{
  "n_layer": 10,
  "n_experts": 128,
  "experts_per_token": 8,
  "routed_scale": 1.0,
  "balance_loss": 0.00627,
  "balance_bias": false,
  "vocab_size": 12552,
  "norm_eps": 1e-05,
  "batch_tokens": [32768, 65536, 131072],
  "dataset": "wikipedia_en"
}
Below are experts of layer 4 (counted from 0) of a mixture-of-experts language model. Rows are named router (the router's row for the expert), gate (a neuron's input weights, with its number), up (a neuron's input weights, with its number) and show model dimensions 0-255. Each number is 128 + 24 x the weight over its row's rms, rounded and kept within 0 to 255. Numbers have three digits each.
Before each expert's rows: "gets" lists some tokens that make up at least twice as much of what it gets as of all text. This comes from a sample of Wikipedia text that the model never trained on. Tokens count by the router's weight.

# expert 109
gets: "\n", "-", "| ", "|", "- ", ":"
router:096124136130151124134096101120127114157120114138148098126083149082139119167113096163143145109115136109165134127148158167117110173090112118131150141138146111140092101112178195148128139156134174168128152173117166168138159141155101084146134133124129115112169132097082141135123112159156135081121130113110092125119165111097127147109158111169127148136119142102100156095124113122063147125128083127148115101143127134108176113106151117100111164113138137109100157118128160159111117151115138111107124108157099144081129095131144122139093144123095138116133178147121068115137124101107089107172127120112111157135156138145150136112102122109105140138124115093134138112124109127134130125069112089127128116138107158140147135156122121125162088111167122140113133164155124152182168077116095
gate0:088121138096166110132127119113078125105149144142140147089078155131092174126142086106140133146173152108155141143097092136129087113141159179135134139132121128117075134149141141123145154132083166157149138124136065135130103143147069145133108181142154143158144134111141128085109140102098082109111107103098147097151129118097145123165129135102136086161132091121117165158129106081140163136162093133137106140097131128137154120112151141117156100082128121157128117130103100140076144131129138129146129142152116144142104158141159140161145150120147131161162153137117141105101112064108164116095149106165098154128145140131174121123118119092145104111128105143168151126087121138127101139112135108171149166122087148112143150127104083116120137104124104124130136137125107107170116094157114
up0:164139156128122143131154100148146135147108140128132146136183119129169113146103143133101114099086105149115069126158137110140149131156077086113144097150120098107190127092117092133108122135125092135101160146101165125131124105132169148131168093112128098136100122142114125153133115127144142119114157152163105152108135154139139113090127154144113145110130161125152136118119129139156131134115127130142181147139126110157119119155089092157113154174149140112090112091159143137169159097159112109152169117105144131130127099119089093113138127137110114111142169138124112149146163215122092096128117167100140102144122133122094095161121142154146145125116172118106102122176128068134165154142130119110105077122154104098100108131138144143133126160139140103116122126134147190117165170095136
gate1:108109070107084145126108136115119112118117073131085158123109134105122147112144142124135140109150157170120107108116100068141090122108130139161103128135119148176139135152101098163077109144133110110115179137158134098128133152109091106156146118103139164130153128151138115102111122103139176103128114137141134095164177133135088130101163099103110112155096142140127113080109128115121137185148110137123102187124112150129163165136152091105114130151123144122142150113160107133120123142136126144134103125144102148159119138098102101122091130132151103134138128129127120112120124130110120128163135153118161132179176145130146087152095155124105084147104159175167096144132118102149117118132122045117119149078095103114110101080081093118131130152128130165112114136116102116143162134152128
up1:152153171138143122140143140135100155182146159151134095126110136129133150143127119088161137163141145103133142139103144159099163093165119124127117126138138109136121123087113141137151112094132088141116103122147084141157125103151123122090071145153109167132142139109124143136191128113098109134106114138103179138070099139070149151092123152118164174092146104148145105110155135122144147090135118142153111105155145151147147098109106112135175144109086102142105128113060126143070139130163161102149123150155135137133112140138166135122141168138122094115136128132124116127138134158107118098103107097108104131119098133113122168090143119139101107130139126119123118128092139165057122120129137144135148125182129179095157110123114115116168177118111080154143119150135124150156114076116126
gate2:119156128146164114164165154159128137135110148129120087140136105076139138123135123107140140148137173110132135107145126094102088182086098068105108106197169111137165172127124094154128111141090156184140120143129152142163116145107139104089106088119132112132120122125087167137116115134113136079142149114129089161124153137099133116168138148104133153133136122092132115103083154168108161125102105129129157172136103104160117102162116152110124167116148151117124144143146107151164143172110138116140131129114112147111149123112110124108164091144122143129103125123103162153110101136125095154145141128114133083123118094118133139095102123087105104133142086148082121111128152107114123121159181121160160095120130169095124123111166112153140118149104181113108167163127152141126088123121122
up2:082122131127141112138139157110134075136054130119161090132105124090128141078136087105128140156155150100161121123112117079107116179126131104140134159161141123114126166131110113171167082156126131133127138117118117134131091120131119105156138097099106132100165121120120136142103155162112107065136131095161095123110109131081158090149105159120091115134111116111135109140144144131117151137111119132076126118146122118152123148134132164101127139132133135102132104106113121153152141108125120137146137108108133129122142110131158167122152100166140168129137127143126153123100094116125082157114179138084152129150174122140099141123114141131136152080117094138103152095116218129106105130128171114136175128141091158082129151090131070117167134116126140106144161141122154109123109098103093

# expert 91
gets: "|", "| ", "-", "The", "S", "M"
router:092098139162129126145057153133096123145151134128088114103078142116123139111082120112171105137134104116118127125139127108131146165134143126112135170117114112142122127155147150148113160123123077155162111149106124118123114126169093104115134138133142090104147088065131103155140122129140102147127121110149095111105129122103085136127121104178092116145083122098138158113154130118102153142123098128125082103134117126135132172117157134079112123088119120141147094108138136105144133132122095149117093128132125119119139146117127116140117124094094105109133153155118149088168102045131130157133138114053161131143179134133134162127125137110074160112108172100129128151088155097094131081121101134131123071125092083115132090152115122144114129119130131116151143115184124111165159119127110
gate0:097170156122153088146154129114088143094110136118126112135116145171113118129139131144130159123146146108120121177143085133128129136135113130108122112126210125140149101129121138157107134115101125126121094090103128099093152097146148115108098101121134146147131124122126123121090080124130123130130138137096100091091117126142178099138118133145116108129114125121126168169114118172168096105133149131178167151154105135153120115140144157117123136107107099121103197141085112138111135136131112108130129143108154132122147123100102137169161135142113095144123101118132169130119134133106118192168131142148139116118110100187164139129158093117089132116125085137119148070173140149153134129125147100118116114074084212112102169158124186118138110109132133156122122123135135164127133112128182
up0:172146126118138171119164110154173135146123124137148102125093133137192135127129170101145123152087150152166099178125109156151157161101180132126081160163119139103125156181136124108143135105088124147130102108131137144127140145153155165125077127139137164102133135137178151119103088130154147110113175150137154129175142130119115160105120167103124132098138222115109153104071157105098115138105136157132133140134131132142154118091121126169114116124129160133128156133162135132106089119125152149118161141117083119119144102120155123088110134127119116117129094102120094145113147118135159137109158103119132117103119136095134119127109150091111119103136138156095125143105096132090133150106119124109168147172157125168130161124153133137124117136124141103096145155128098136068132150150085
gate1:138096127101163135100129125123152146150106153130182141114110149117103128157121135157138126136132090120123093159137143130133093183103132108160139153077114147134111146132132147096069133144109132116123158142118135113116187124149119116130074114065108146131119122131115117138130123155145131119103070165078118117182121112103126157109119117118141160136120138112162114082096140139144117106158150141179136150128116147166115107098129118130165136136108132117156119133100140156074084123143155131153087156095152151157123140136131181138180100109136097124143124119131158145110136164148127092121095164143106098111074103158127132141120088115079130113112144088094108097084136088158153114139128177128170159107117175132136140148117160135122165117136136082142127118134136159123149152154143
up1:141105137085143138104129114135140096124133135106181118111102130095122130157115154158134130154145114094120115131164133125148083179114128099139137147097111138136122154139129137113049128174121137120118131131133124142127183144165110124110106121079101163116126142129133104121137142118135123117109095141105117126171117097079152152097102122116145149143110168108126104076108143138146108105149160108176146154126107136176122129098128123110156123119103095087155130145138153163085134103157167144151060186108161131128139120114136154136175091112146090117143126149151164140124124142161110090122115144136098083123067136155138113131127112092115133096083162087107143120094140075155129105148096132127147153117103146119138163158100152133114156115142161108133112138140115180137157152141118
gate2:155128110142133120155106121132140112131103132130103142090120125134122145165120134120171153133142146115130129153110134121120141174133109118152153114137140134119124129137100163078176123115124088131127116097132180103123116154137096081135102155187119138172122115080147127152091130162120147139136108109154083152115111104150122099118131152144118131156115119096158143100124095128123156134073139132114133075130129123112120150132137088116090151140092172121099118172114131096142103139153041113147128065135129115095156117132122151159135126156155142156113078132096147091158042093116167109131123115100147122124103111105174155127139117152138104128162105116105107098102155161126090132118124109142146105089116147127137158126080126100148105119160100108168109136143118136122114093090138
up2:105133102147125148127119153138137085142105116107117126130120154157162145112152163139127176171114149111122081110119145147126136138185145116122138149139130170122083125143091162107177131127165173139143145169103150144117119131105146141115162127144089139118125129141142134155149150114136165118157123060095124139114150148137099138093140135134128142099139137147116115125149161098153149135143140139101092138146153112121143160157106098148134117101109119137124145128129182125055071107067142146094108135131103109104144134088150135079136112128114102162128097085138109100108128134092097162115150136148149136147103164153174116101165121154110125149091169141095142138132099118101166097152155120130137137142165086110113109130172075145133144156115091122129134154130150135136104168175108

# expert 110
gets: " by", " by the", "ed by", " as", " with", " after"
router:172144138119136133095136136126105110137196101069099119095117110091120103073100089091133150167136084102113091140147110139125137107135136106074139112109110136117136108150151107087144134076132136097135139124105084103139119122151105144134147142138147136100132105159116131117149171105134141146173118128136095127128166125128109144142142146105126170116152119117161114113136130167141128135150150088136097175147156159120092118129098104143122155119124124124159074143170146125127121175124135118113127168128154168149127130144082137133152180113127132137160153119124120121082138131114117114137134097153128176115128152122093093132177158124089105122136125103112118132160123106158110167150107103118139129190124156172132142088125118121136106117125122101065156171140123082118137139179152
gate0:157099128156164118082134115175115104096103099148098131161115090092124151105173148135135151123131127135130104155121192083135107137165124107138129144108118132135121142124119139095104162106139178112090146141131123141105140092123046087170157144165124125134113134163088138122144144133116103136183128126159099140129128160086105184124094099152132154107119078111117153149142099129141128159140104132140148080147122085133142132161134112156134125118129133109090140098156126116142162137120119176132088182134086121122122150132156066142121119153137133138143114117114085128143123155109132153149131144130116109115169128125127120128112144128163121148128149106141090106155142156120109176092095098131124131149069143133105124116123101128117148083119130070147111135151128163142149089106125
up0:152136156124140091136115118128106096106176109105106102150100106140137153099131142081132146102129156113149136158137094103150130112122097122130141174140110137109066164157145147080151140127135124156114073160122124175145112166098057147121140121124123154094105120116137148131124133144192138143106139168113123125138110119122132095158137154127110128132113111128132169176136137102135117123110125127134119097110165144127138138116151130121091148137092152124114121165092118136079137098097139098113130102060122097090132125133148166146117112108120152161109139116108135071143133129182103113119132165109136149121148141115088120092131193131107145121169114121151132117119115083145127074121158131086157117117164138135143119091148148145131149136113098132128159153099088154169112123095175
gate1:161125155113124125173092142169105155129133163157081121108142131157113156091148084118128132117148138144139109135119123138130108157106107141182131068112156113136124138128117087124126134098112129123094137122161089153137171122159141151117123127133117123143133122113119159153106127141142166077127134115118089133108134135123174163122139103142130112126128144129124121143097091158152101111118144116085110109108096124125109104120150149097103175142117086151152125116121138142156066152110115132141113125181130226138129122118098136154117137103135085121122138162128113152085102118090162141111120150152111083155104118142143215117138178136116124128138122120107148139143127149139095101146099121095149161130152173158105091138124147182128104161158127151077096114140128149126120105138137
up1:122141142149109123128098134152093167097123143128128112167185152135157117114141127106128137101146129144143124144134104166144117114153172107159132119123134135147166129126079112102104144134145147152068127118125106166200130127161164168092109099165149151107143108123125165117143143156104143136100145099164120123144136161114170134102118125151128123131144122073121126148106099156119097127167124118081087127110107126138151135135130107121137145135121079111144109096113122155109064099158137127114139151145130187147095151143080112155123142117133139109101134159141145146125086124142113120145172167153073100098103139108156127138135158112142125105161130109077120142114144124128128107138096132096127167141128147141117143115141105167119101161192172142079081169114157113137090119134131
gate2:099145147097150104122133118130155099149107177136145098137143103120145082113108139113129086138109139100151111109192094106118162129145111096096136149106137116095160156126108125100136152130141134167099133111149100128180142113135110115072133071107118084117120115173124150119129126105147131164090138114133156145106157135123098127116161095112077150132076126185162171109130146119160140136147123109092138121159161120105095136122105139118113130156160107151138112117150104094125108092144175176165154124137134141100158133144078123146150129124119154150136140143179153145138101101161162103143101131128109124159130076127113096137142134141088096102096135178146107152116108094129166105100179110123083105132122122143090125100134122124135110137109138086108145148141134142092138142119142
up2:116102105154100189116120157134115119132130095133089099166082159141128158165119143162120170150138114162119158162063141142140098114122126127107084130156111134157127127171122149180162096147109123124137111155110161145088146142151186150152098136168149170138105125071107101156117093154113102103149121101108092127139131087111126152140144135120142116125179115125114114116124129100108162139153147143123120124130102136181145111159143096153125163110090125099091137130110154138130122176126071094111127113122137137129106103068178140106091104147142119102140108134118084153115154139099155144110114125139122176132160139127119142153128162120138125115121144122122115113140172155150088149114091145100122104131131137089148147124121136113166110134151110170146132120137115124170148125105089